{"n_layer": 10, "experts_per_token": 4, "moe_layers": [0, 1, 2, 3, 4, 5, 6, 7, 8, 9], "router_z_loss": 0.001, "lr_router": 0.000656, "n_kv_head": 4, "norm": "rmsnorm", "tie_embeddings": true, "init_std_o": 0.0417}
Below are experts of layer 5 (counted from 0) of a mixture-of-experts language model. Rows are named router (the router's row for the expert), gate (a neuron's input weights, with its number), up (a neuron's input weights, with its number), down (a neuron's output weights, with its number) and show model dimensions 0-255. Each number is 128 + 32 x the weight over its row's rms, rounded and kept within 0 to 255. Numbers have three digits each.
Before each expert's rows: "raises" lists some tokens whose logits its average output raises strongly, later layers aside. This comes from a sample of Wikipedia text that the model never trained on.

# expert 3
raises: "atch", "amp", "hel", "ham", "af"
router:170153101160173132121106165178066161128136166130087088123134165112106140135124148094106132127073076142144158145129158124069113073154104148078100130117130123134156104193125117124083086109156078153077138155120134110122086123153135061165111160115113162092137171092149155096148152136095157158119110076159096090136090134182146147132112115110071111119102100075112185217168144146099143129148192156117122167147137109154137107129164009200152139156095062109177077125130130137091141152110124157100141143111112167181111137141062060154090065058130091063153170124105116120079098135158151201110127162132123097125163118155157173188165115129101127096102170091130129093150162098191091118108084168133102148114117135115139147104170129133133081100093159165124129175115157121091137130058133
gate1:136122085149092135153047162112124158136150161124124089070065088086073114150109106127154175118128175172163120149132188113182094166127118230115135091093101138118058132130167132079123161105208163134151198129091098115104136133115129211111165136168161136135135110119149118133117155111113117129103146186118151091157143076124098097146075122149175093128120175136162124094168112128093106172072162134089127140077136106156110122177081117205142141100144102163114148107193105134117141136096104102119039142121165141180100103173080132072114174149138118101156175069104149145154133126169100095192147177108125158137153127095137122136083176077097070182105123105091115161110152130101122087141094086139142162153128148190117199152153163108154079120118131141124095102103159122160115112107159
up1:078115106108122119130183132128174140121142115151126138062100108127117154114140135126135119135169134086159129113152116147106077168087171134087181137094094166114157140124155127141138134091211138173136152154112124179126130086144133096140117131114122169156165121166160125110121139124128176138140138039118142111166133093106133144195088115126135136081141107111168184141066106082168072147113145115129098117093132127172102062150126083192105074105094212126185120160113125144113164175098074151130138048145104109180175146162118042183068134155176154131103101103179156124090083067114188169133108167087078130124179122134122173129119131155120091062074147077071129126104111105106106130126099111160133053157146103150164108174157126114112092129116105167161160142138175156137127073128216
down1:100139121149111100165126142086125135099192145204121105147147044140123095127102113144139080100134124062123142116117116134110096138123136164158131175145118126113127147094125090095070148096176172106136117144134211156129126119137155126133120114127098094146156087131106157148108151158150128130185126185051123117147131174083113066118097099082040126141130090137148077182096100089042102129095145172080133109130122110138154157137074155180105154179104075127090179107121084107124153162149171118150103076097110156137116133109089133101114144138116158166072118089089135162095131175089129151106109107107083117059128157147084084097081167047204106112158090133103059150067223147175136118098118129169146167136121176139162132129149109144125124146126188135126147050136113181140135115132131
gate2:098207200082155141108093132147133071097144114149109100075088130079109131078140123159120128103124151079183149115163164128075100174234135114115164063128146150122154127185129171165093105095112081093126126084106113098167130083129120065113125189127059126083099107129149121075172086193099128183153133112144144171151149155142143135147130079177141167113173116107110162179105132127192173109117121154117107183157118148128154194176189132115168105087151125079094096131124133137152139156149188107156102162100101135111071145127132159133138114112055181115113103206086081084095122152164153145120145135118114066151093176106119107189136165100111083155181093111145133156144117145092143157138130117162141173124116141140095168097142117185170134134124146102092098114125176157133105113171114
up2:081134199148179129107096095176111156098131121141148100151139181122177122123121161142177050083171079155158131094132106115117130145162146122163109175094129114128155144119136096119138170214080185094125183195134174145157112097133100116111091117104155087132096156185085190111137064127120127167103181107151133111117176103125175118160119135084116083185141091154122162155176105108167159128103085133134098133112099167143134126154127041150119148067129136087093127114054110128140186140150128144122105140113121107178151095159150169128199152167162144178141066140144143166130090123130133069132195120127096152110182117121127141070210136102106142170107134077157107115177131132090145079157144167143112156076117145208107094144149147138148159137114187141098144060102130144084127171114122
down2:156025155170155049132160106109056124143253181095167115070148116169143117174117103135155162133112081100131124144140046146204104138063094116129138096119185098088083108116114099124110116047155125115088111153109115177127170122191169039167173154146168069135173127148135111176132152082135122141112110087150131110128153131107104120114089143122116128133133108196162088142159074157151133135114150137116098173089096147095086171132157154098143113170137154164141115125142097134112130051135159105154149152137108120139106134167122141124090169156125141113150143090130136170118150149147119115117143068130117133117129083178074096107189125124125117137121113122089048105157065092145107120144091120147126128153075163155149148129099200082157136116142156153162139178155114145162128104097150
gate3:132112139102172139150162126118081109132150115101082119120118157127133145104136190090112108121168171137143156133138128145089109151086118159115119104197136127109115144168106064108146131109164102094175058125140096117143125162140064185098105084097133146185127102067164066073103134155102135153176181098109136090163159096126168148191129139105158122162145120167131074142072164158157119139173137123097126147109142149133124139170133095079130140144157105059119095117142058212119107156158112145091191191093115127068119098116155141091085112108084124127130154157108074143100122118076100190084085088094094105096140096130095143177094135141144151064120130160113085172120152084169143180142148140119164083173148188095092166150149150101065075185132092164159173149168128065163160147083091
up3:097127164147161155152083161174135126103085151102111137121165141181147112116089049123134104119119095131155148107073116177149132184192131100124131151071080142112119123099070144124171161143138101069087162106096097079140121116131154118056148099151077075133094145099133150156139078140081087144095071151176118130099142073141150093119045132098133132125119134065080138140128100188135151120094157123105114047131079108134148170155068158149160139095133095133042106200187156138151098104172089189105061121101077084076104134128147148165105138097130121135135075111132158095121106096143177095125178106178169113142085123152120151085136181103076104127182124078142181105153061115111107080109082134134146151125119119106096141111132126120126145105115114088089144090153083172136141129184115
down3:138108072119125124162163138084108127109093144087087073113129099086160116111122112066076124132134107099177126179091154107055175096077146156142109131142039150174163153079090095170155106089187126099123100102134091129159101142126109135123177121070150105179162122152087058063113200165120050173166138099069090100158148173079123109175127137112112147085126135152140168081176065126101095109165120145102093143103139104120101115111116127091091142148049192133104077114122118109100160154076094088107135174164142067125101134106159066099103149149131098121143115115118087164168145145125118085126169110117139135133088151149173155153137133146155117168112165137076191117179128057148169126129135093124116131097169159143130088141083150106166108112135166168101099147142189096139121077137104
gate4:105197107141073098102191119099171104144126112159132094133110150150230072097123135097158152121157085060106134142161137126177166101134129137126142144134129170111137156157105087176123125115151092164147062160061052129114081173103095164144121137134134166122190130129123121112171121076103140148174076145141134149158104127106128131150144084129120143117123120112080155140104130089158131153112137078134136118142172112120165164110127137146144133136103130162094126148089134153053139133118178166144127114161177089159098139146148108147098163143139070083167101143095167138075029128087088199119146073136154161167105136127073063208220144186133115155156161106112147110187097094103155105158142076136104103083130122128117132118119156145102070199195172120084155139117164135134142154137166
up4:131061136103150138136083124087122157156077090132140125102165125129109049171092199139125142103155142111088094101139097136126131143114072179119120069097122136108148118154192113082106090090118090132063136098098154127069190122156113117191134172137106192107120107143131163151156153113142146143144101148131119101104125150111079126129097085120135086118135144110120158082109156181186107129113073136070123175157186176154125138121168149164158107119103117102121172143067113083106167114099128187182083112058196177159124154118100186100084156121113090079160130123046116141162080078138114058199132106154175095088154104128167083139145108175138134145125151121053161111124100147134131118178149171101109156166136083124118113103108088122154118166112123109111095136217131129189161153131131
down4:140188103089170091142152122103144117182110134160136173090133133071094112130077140120114111132171042076168061133163202105087127112095127065095098092128110183141108091077145150071147135155164092085157166155083099164079128154103104114176102115135119180101097134105140085148124121135161167140101122143126114102222155125084100158114177171106128135123072149087211172090118119127163185160080118175137159087097121160129139096120062118111124161105092133169130105109172167114141136140134055139140154105129098168125113155128102167133132151146112128132095065140132151184119130116123108133214090172154171114154059167119057139175121121158173097157105124157141135161123120126098107122128106147146149068187159174137144145095127143114102102136137170101098118144213089134101144135157160
gate5:173118109105007144125086193108117147136139169107131109149126133131090113138089090130135076111106138140169106103156129130131159128134077147105181121162122090159123158166143135141142134081159088115096102124158110080172125096124131134096099146141138139144077192079127074146141186138092108123070112174136139129143154069225110066109122050123165149087156138126134105126082099138147090094057170120131131143153161151098181121127155100114135140172107078128133117099149158154126065094084152158180069157137096136116099137125084124074079159133110117117122153155115133081132150112140113113178050184105147122131097124112165154136185087157130112096097154106143096143107157128179110039108187153136114188133174092125080085097153128154084063132183133116139180113156147098138144138048144
up5:109140113081124132138141076145161106138154100147080103099124124129151129140100122151151113189150088139103187170133105093099105084096068117133136117138169130096200104148096122168142081175133117128121125098123122106164138118075119093133145145113169104117157117134098134132154077131120097130103090105106137090137127109120126101090198138067094147138123184086069170165083167124124150156123062118132108145145166134086097126115133130213127103120164119155165143128061091171128167156158101053197168196062151113148061113124133078099165101178144082097077167117128175175145172112130078188120159102140134089065110096169137105133098126130111138165135163188091125167133108100119094117104165168097076196165112125096132047131102120129185132083146146098150144149187124115185121139120214
down5:125058134220117148119155102128137122145108134093122156115148175125098123134101122164120154155175115164126141085083143103072120161116173126154145143153132131175126138150119125167106105194162174126131150153128162121144089147102178113176135156151146142089100172118129081166084137125124154115134137075098126157176140102130155155135091133090129136150097104186034138155213133136169099118109137097063078145126106124123148197137087102224184119129091117185154193127114133141160176123123109087124141128096154100099139064139105118119117114072127093150085149100154111165128116213147098117110123076157107087121157114194135113129162133095045148176126087074124153138149115118097161094108102113133076176155110151134045137165130131101167083160142055108079150112142116125145120070070072

# expert 1
raises: ",", "le", "."
router:160152157149188138087099148160092135117126168186131108071186198109156156147106131115110155145108094151169146135132156109089166118144136124076108167081131139124136094202112129138134084092128099138111112146128134123127146131143135067156084121076106137100089142100144173122136100161117153180111120085164114102129066124162175136113088119086054076133062083117063182207156156131090139110165150196103109141146087086127164117147172039168146170164072099065190082104125197138088116170181116146069174145081117115181100149122134061175093104110138129084111165134096097125118136098130136193111106151133131099168150079159154139136180127127122107148092141104163081118123149106124073088096118162129099148074086163178142137126155171136109110119133151137099144165136131123101102169093142
gate1:091157148151130196139136134166181106128152136099137127090155138138233127150160114137109183135066161053132129112115114050128099132167145134164168100132134123113150090133131185105107083199123104184130096158137124164049111104097151104081143070055141119085147153165149111073114145080113123162098132065087150140171130113155171142112126077125104135124124130125185115110123066152097106166153091230114135126128080163143181145121133154146162064165119097121161116115172110088168113151163156137133149098102111094090143157135163140170155145108119089071066185115095145137124077096164151142176128121160092082135105159132119116091061176135118150184096148125093154144144091152137090100069114144100106120177077077144120129165148092123107108109148133154099170163129120131111056101134142
up1:137113125098138092120076080100106147148116083118146156042149143133151202101158112080111111165127065149165149107085119093095109111112074181076137046142116113084185157077150189095159138077151139115129142060124148145116170138170121121105154121150091075146135080092156105139146132212109093152131133188135127121054140096132105133088102160095117119127172140129056121172114118129130078181046114151094108151195127084136107066150151097092095147129153153069101067103104084125149214102162142127133136101140117105133114142105125143163117154126121103108111117160081218120152130162074178152127134160110171145148128109081130135097109117131129075175171133108092177086148096119167110176104128127085094140156125142116125140157070180111166156166117128086131155146133076115120149109107128
down1:139124088073125103179098165136162168115136146121091122141158132156123128130118105115103097116170081166224181188149142164131116183122090079123185119131190148172124112165095139147086143132147135096091123150077114135104179135082159145081133130154152149111160097205197103108143115165058128148100111074154118184121130136103110184113104046115145157116081060143132149145125183109097136141158169081189094146082152126114137089121112125138138051154123119121154178136151132179083153136161124149080142154194122123140186120104115151139158147161139110100073164114101109088153092077117209131145095123162113091142086119128167173156107147068186127095147123158137113129123140149178153120128147113115149088059115127134040133142083119101107158140153129118072057160076133101152139123121118
gate2:129191138127116109083078119114131120170078117120115109110138112134143105142120162106134167118117133175135131197160142135102176123135100142088152163202128095133135160118099132089097080124176109133137161111113134094062135124137095126131062152130160166099110181110111044113166076154133091137152182137133132105130068140121097134150135163101167093134077069196135126132129133156100142130091105126079092115137141182062162134139122119121140141055108111102053160117132205162127109125101154092112106123153117081159126178160097069133181105126194117084147178090161049142117134088104148140078104114142107136155125228129138090088118162088150175118109136132148137080087169134155138108081109172203166083077100168061144055099131130132091137127112144139120156178106138076122141162137180
up2:115087126160158128088071181104123141111174120133131120085167165115094111158069158114108117136107145181178150131126121127110118101080121160080118149131083197138105147079137114165067105125099115167127147119102131104137132098224087117133091109157151161109174105163134106083111114127147200128101144094142134151080132228120183104103119101161170076102083106155164106094061119120100067070074138130131173143104094167146139114153192086112093132165106166175101106152142155165117106066160077167120060110124125141103170123205050089087153132125121139190119134159186096155126077146123134092188140082099141169105118123121126111188127156162153124171121164120136089153106114117141076125109153172137121127166107132076149104129121146087116133156084140153098125201110165113087130112104169
down2:111033144108102165211121127089080164176110105115101121097100086138137124115144099195160119181086116096146100132101123111179095153139160133145080125165118091115117177129126095146109165155177061155136144123144135150158086121174126117075133122127162140086111095109104148142145138111111104122214114137155045090109127145046098118128177166157166142100099082110093097050105158134133085132153097116126155153074163126126140205101161132139165177156141139091111081115149121159144107172131120118098125106116124064093102120153130160110142160164095167104153148166166186151115159168119120125146181030150063125099141167150172110188121163096173161145111166148115125076121134122137149129180134124128144153162074128136089114186093136052098171076157084137165109162128163173138130147126105
gate3:166170109092158138147212127132105078133113135158114056090112107183143116183109143191112132144142160168130115111145145116112110100094141144131139078169126140087189127050109116112163157092127113126189059093100151113096172124105163136146142118109180117147129132158168146140096143101161163135109105172080104135103098210156160103139146139033076083098084085169071129093093108126123121122145131118070156087128153168119083091128169144120174092151079128116098144092154089196090083150106109126150159183100181107116122112105139127090106091137148163143142168095137064108171111067160107152138094094134120135094145192109094159100121098203129083148119120188112115152093170156120187056187124110172132132103148126054125114119089165140114109160116125111105105163114153126096135145080147
up3:082102128165151112095130120089094078157110111133120063156146133052132093122102127129119100104142096157145173105158093126166129177151124181125107200111118139122135149143090088085115180118152163183137159179151121164087100151127144166149107162060160124145102150124113110077112141117100071095115119100097151124135138096093073085153126112194146162110151104161072132130104169139086136170113177119080090138130126159100153116150125151122195110154114106084162170093115099104112168105120139134119064120093146161148094125164065170111119148078083099110106105030100137128143114147099073123090143142092135065083085074110160162052153147113118149218108163183074129147163157107116100139074165201100067119096118087099120088099127084122155097143125130082065154138137172141107086139137131
down3:093116138151068166168120091098107066163123166085119158117163132110157160150174123108170132144114140142110118182098138066134117155082119106111093122126135126086063087119118107081181093104154099065142131180144182105095119124114110079111104127122142154092136097147096117152152120148159152119141118131104120117073133115181094172195120117112079101075082126103115146137158155136167173109055118095090091164135180096059172127104171101036089132126103116082187076164138118125096107158146086145110152129145123162123134100120155116138149152104081038109153193179151102106176103081092090197173130127094134152089147126138165108152137132119098055140098156140142163161137122098123201116052099154163116180079150118112100131161108128114181123082089140109181110063097094147114122118121104
gate4:127141120104166104148120148099141120118137109120169174137129132086136141128082054122083172155135138134195065122158135136114127059111164152049133125110128129152106127101189116075144095074128104114156186135127180106127150088065138133162099071175153127154133166079147210130109139136104137161131140132120090139126152163185106124140120089177152192113133166107127148175149159113180186141144081123121087182171091128085183166124163058155117160109136093138103130106087102131057162101123156122093106097076101122167110134133115179103128145123140106165153083122156163088085091126147136135163124124090107118172104105131124170112106099069113169122069129046170153156097122142094140183110107177119098210148121155116115071124124189176118149136075181215125114154141128173106171128146104
up4:154180129084158091147186128115115148121175175086080153102089131133097171190123134096048127180087162131115126156119128092138094132145114116158143123133088109128141106146121143199126103120101127089149170173072194055133104102107099110180172141086184145087132146121146108138124107097170098151127110136112128147115142201088175084109174209123092100094144177127111119157095193118115096152116148096124120130143087068146111156137049096133108110082190209095137120114129113207111112123163156098003109084078128119143105093163153111132154077099132146070161086131117094130103130169117124111112106149122105074117173173088133103133121129125127136113108120154140102106130112069110100116158125181076081125181116125112106129124069181081109147183142104143159115146103094126146100105138109
down4:119172169125189121118102138146171128150117088175094176094164185103084147079111141132152118159153081161161132150189161145071106033131207117057130140091145129109119061115126140092077075169142164174133151145117134137115155134124145102078144171097147098192164087130151134118132071136145185160143154038134112143147066160081117097147132111091092117152172129165152208161173148113136101173123153145124117132177136096103064119105095110124065145155132161167121148066146138139186118072145131190119110115160124122138094150148096149158093156138128145134089072148131169162137160105127165085165129114088062131166092120116116136127151082162148077095123123188071141176140095144138105136101118081088185099137134141127082141112131156112137100104121102113074151124145080163142176130116159
gate5:163158162178154135151129143131135107110138124182115098168118128219140089175153162111180158116153089099091158104104163150123157183153137128101148154100085162086093110151091087142133129113167126098122087172139130195193143043126134135147104154158205157158122150158127123109140107143167085162081078146180167101162128124126169161153091107142088074152154098189120128172140096135101128141104140139103064128105147152087206116142096130169101130104133084143140118222207178168141156152166169097093141118164140164192125169117102130174098106082173120113158143160126105092117174138091081147115147158132104166149105116154162135134138142150138136115112130135148092192145095114086143062050110122159095045093118140134087107118113086125182160095163186126109166165135165142150136139121099
up5:116157110105108133107129137202166153098075136085169079202135125130094053161165108123068179148142099067128104134101119099144114119136151075102098120105145124146170148101180134136088138185148137173180116163147083106122143111072165213133155100164070074081146186138183157138124100087131116187147047130107111162115069185118076124092132127116196135139129176144101127141127144166100140074119123062105133134110150131134078098146129148118103049129181128086163115142099106095131153124128091139120068054189115126152088173098156135129146146131185148127166123128096160118097147109125157120127113166142116155115110138110064127141111130146096136060187177125145154125179133111134145143120061105100146101099109190102167120144095140123100159069154150092131079142186114105140158160098140
down5:127160149160113103082164108189024187170113152135108098162133123161146070071159085100097134093102107104164113123128130130108130117110150130215119121098203141153142167119109066074140147107108084063105167151154163131139141177102111142171110114098084151096144127146117068099123135129146076143129137193144140086107143109166184150075118112144125094168137155105156107146096098139142067099062091071127157129122106152118155120094184163077080098128144128129115126160145171180105139103107080158033124110137083093109148180151157095093126128180143138124171126094111133090142158142168108181102126117129108136166099130131134146147137160152118080150146164114159120118149186083172191097216098115171059134105122126180093121092152138065140129119174098151149131138138099152103095135076102

# expert 11
raises: " by", "/", " in", " |"
router:168170163140186146107099090113090171130112165153083106113165169106111159174125134093119119129105045131143126159142163129078118122165135121120081157099118118150172099182078111137081060112191079191107110138114108121155144159147149076173119127061122131118068146121177148119121158183089132161101079098165090099085082136152138153118155108082091102107085129108091144223138178127090153114148152164104105200148099102101142130148119048156143145172100071106202111108124117161109098138143106147055172132112137149139056151159130088120112120109116121107090132146063131132093055141149138168089124116140130119116182125149157136163183106136105139088089133099138126098142199098148101123130073181113087107122065129179135114117104167117087106083132163118140118140095162129087096158071156
gate1:116149094125066114177143138124101157116181141112077133157151088173198155154088096054128108111158131093097102127098102053144073131119066071084107149169140079155159084089061152139066149066114111120110178171088198117111156141110127152151073148156156115170127127101190080146107163111158086155152088121091149127151141126115138133114125152164153136125062120096157127080099139134086116140130106123173129133124160081170111125138156111106142097156117120148087165164158131157078164110170110177172187082091120099143137163122143145124144096148108132178098129123130153163162110128136088127129064165141128105124079146171133129152054135109114094152138067131083132133091106125105165080092094185199063136150194089140215081112107159083171074163127131147123127152161127098145139130151141
up1:102034082147099114067078139142130140190189175151139145109132144171120168164240196109089138166179140108141182138159102182199131119078157125091082112108095086147125107107165115168154120135113098116159117109159135128096138148122119111130127067117114133064051097123169143114137185146115140101115120182140085130124172116095105105042115165131133118131176095149145152124178168165123139190135123111084119134149099147157171076105135135152103158094105177092126124197148163117153133160121085156155163143115079151115135081087140123127144154150166068136139182099183142127092137133160112110129182104165111118119145132143096136118144144116114154149144128122146045103181131052147090100140089107101088042121138123141127169153153120163117132178121160095133147070141086194127122140137124
down1:044115090134116194138128112143135075156159151149113120141096204114090206105094157149210091142132077152137156115168155081124140144123159133145145114104091117217214169161105127153123137101142112120188181141139201159177094104175124166136151142177096075144168099128134155108154106152091143132121152167074096163156185053173130112158140091111096117134095081169153150138133084164107103125159140120089107116098093078133127144103135125104122157148117151176137132254100150120151150140126133164155174127144102162171169136121137085133070121140127134078065142089102113128143122116188156115120153180178094120173117130175117141153133147094121087160109105101070091154052122123135120142090104148128087157143149180111148121114117126084149109093136102151081147091135120156110168164109131
gate2:100151097149145144131113148103093133087159085079120090071114112117111174129128150175158101069205101191133095142094150057157089122160137117166106094098148169159213069070201063117108093111150150137098147115141126092124108101145107117131097156193177145137098122106085073173085070140146135055098123115133107147186098131142118084127102131115086145099163167102166123159159089141067179151096209113119136116095063093128121170171106125121107125133057083110153127113104062144142132152066141125106090150114164114094118172060109149180160140115140173105197115149112123110110107115163156124120105120100111145178174115138128110105118087159075160118119124150123121134138112108202104165133150080092125102142149085117127161138138144162115204114112165127176157116105085116180113136098104
up2:078122116121118100110109145157142130162098147088158168121104117129131174109089100169166104187176128071160107166179188162127105170159139056158168132182146128136158136074099120154056120151132158105102149133128144111104152169132187068186152127146101137158081104135084082183136120193091126114120094119136168110179093109197134084144128137100111103082181117148140149178107135124098107148128153136146115157145085070162201139152119127099103090147127125148132142116106060082110163125143147154102109087106160118164131142159117112100141150117095099159189156141080136126112125202140097046135130183095145134099187124128093152158072149172086125065079192134135128103140179100098160138127094123121176115135081153127022136103125130119123092173107131150185157097050126106154125125112163
down2:149159123165108133136142149104096094137156123096143156085155012162078100103162061120082115121153140110182144146121130059172151116120153135153166088132109147159161177112165089130100166104145150165077153111119136079115142160097089130137159114160150145116195118113121163079130099172137154192170178122077157139155088087177122135118083129139032140100161121107068101079191111145124094099140090110068099118146133121125165163147137149177154148122109052107110131155175150131081149108142129117152143116138112145172171113120146138098181130125151154183152173083176121161126176150154162117117113145078165175141089170060127131154088176063149174135101119100199119161111059111073141155089109127123121115103118169081108146146140106161106099115064109186138077088120131155125156123144108
gate3:118148153111130104104140145141108122133150107124134172154116156131145161125098091139126126112128160173137145128087084068118104139104109109147110111080135099160110075088090196164113083121097052150124087143091070071101155117103134133100112129044105109117152165112094121147169137163097125143136097099117135144108194168148120113107125136083122137128168105103120168106096150058155130082134076130132117149196100119087097147127085120125108067134159103130160097135108157110212085129134114100110161093117088134102121180178115126066081145112162172133094130138106124101111105169146053138168184112123148131145173160093128080111129176150062117115132095120178135133125095168153132150188176156054079169072134132081090135128081132148157127183077140115077111148176047200087132145032084
up3:147168105123140133195156104115138136140071134193074131076145133072103133191146123152100150160104178160105071148024128073128103099101129153145183158111124163126097112110079127145147165133088120210149102107118163137112165152134196120139146163104128101141112133139104114139089131094154110141106175169149133116086096128074055147130133129129159116163101128132111123111135149150143132081166109087084099145094117122136160080110114135097035092135062099151099145226180131162161130134105132139184117095111165125130101142142116102094115086194082096128153140129152072142160141130165127124192119095123171161089131172142156118102145161076098141181087145112125113141084163130137180159123149184138136122148068082128123063172089189157146071149113115151097087113146179138066132140163087
down3:102109119094066119159071105141139096084158196108137122085103074055135034142088127127086170119123105102142088116136102128109081157179098177098178157130093163114142116215123157145063105053136196107115084111149147115146106149124125173163164170125132132102147093119134157126092092151134070114153040123066108140122163085118170158126121123154117111117145153106172083078162115131104146168135127117110129118075091104127144105144150143085088084126104114131113146089125094156160164192173159190150113083112152134105093064116100156138125101097094142175154094151142116093165096126181197146106161118133075137110144100128116142119123143093143133050098102178083140076100154182129126135082100108159180132140158139139108126086154100138095165126174173132175154144188108095109118150176103
gate4:160148176181090124115113101074131107110088071122099115174144161168207091136138105143140116109103143116125137097168181133083104137119121124165166109024130084123150135078176165151090127161147199106084161135130126152172111156133054149087098126127120109120162133178111115153110102107125149202149138137168137130155138091137090111160146136153134103125130154177179123133089093123129073175143059107154114105071132190123176121139111152082113105185120108164105119069138119119125123137103147121110156073170161122097050080090149132142149138140137097147099177092120167175183165140139151140153067129104141089122178122112112066089163107097105058108153057124123105137103156204171136101150127069139116137116146107183079155161077058113159126138173099114089150098140111087141180147122107
up4:144128178136149097126139106137156165175118120084230139144129111177127143126136134056064150121094134115133050086081128109107078081117139105107129076122152107170077130155192144126082071093102152097113196148151111110082145178200129123110144124150128111079103156141142146027145134140102114101111159165125134108114113110081153150066136146125101107129150128099098080124162136097108104141139067078131146110098102199108090109139131147126175053188171146161064125125140138117137123052102153091160119111148096130161146090162126092110081142105132147183104165171171099115082125145133100145080123170099149072155160152108101085178139154100155094153092097091131170137091127136139088126069118174119146144085118160157092136150175143065126130110161134089103143125094146102099141075121204
down4:121133168130171085113159146133167122198151149149146107139101032183133112115166103143121147172146074123092180181115084102150092138126137132149109189125184101120074235167124126105096132182142145085128122145181091151128172091053093145154116154112228155127104171129156092163189165155139124119104116115149113162130168164116080077151073112110159146172162072125158150048113145158151189077079173114148095146158110061119096170088125140140108152097119120143136120146149086082070100145093107160081176117131146132103108170125151134127122093156097124121111108104109119118141143153136143107129142174115152099157095116109100169139166111165142172132152163052103120137100163075159140141117115094128135152141100151116155083145177098132169167163092130118147122120101096128175142070064167
gate5:080092121138166155103176157143079118137076183157163141145114139094141092198193094163163097126157121158155131112141104137071170170151198116141186094142113155137141137145087140139159098102109088115138085118198155149093136138178091123079124203172104183165145106140048147073102101107166107016164201200133084118126097089192104158187116105129091129095088071120209119106084091119148127123100129146140160139134135126096093096149176128102141145166102116113121159179177127120115104089085125140192112181180093149125133061099108178098146110087136102107112101116102136104146117117149125127099081138068144163126109104134121159135129086146118119123151125159117115082118134154152096118130144133117101120148106149110077150195137126117088119149075083137156101180137086109114100163097134
up5:135059111141130144121171133128120059154147149112144099101140149134155135115139143134164146067190066141151099098135135032128148186133174149224071099137140092224170141062115143087127140117097093159126152140060148158137140138086167167163061130121167144101097118116095131149145146095118136140111172177164124143167188089141111114192096129139089081121064143126114061137154143148106137173095166130135134133153188108091112105106075130136152134169174123133142150119114182156094071126124083070096092146171138124112117103188163110072137108117107138159107108117130164147104047129161129097201144109127100141116152150136143149126134158157155139084179147098091096139149107147149055150144120141112136098127130121143154143146152138146083217138147169125113149124067110094110201124118075
down5:187152089170089140110096111076125116164129102141168146149073155089129142155141123132089155129142152138181104121183130165161093115150131128172105190134189151158152076128109122091114091171128075136136126109160136092091128187090201156152136154188182183146150069146128125121186100136103165076082141153114188116135164108184129126106134129112133103098105116087158127158098163107107062145109041081100141108144153092086182113102069137160168194129084133139133170125137143136118179117159121117125110099120166089210127145086108142144177140117099067108086147157177151177151117129149105112079133164155136181113169101131148132154115114156068140111072161100064095165152155136142139168099164145101163086159120121124129119064111110157116050126068128079110077164164145114186120114137138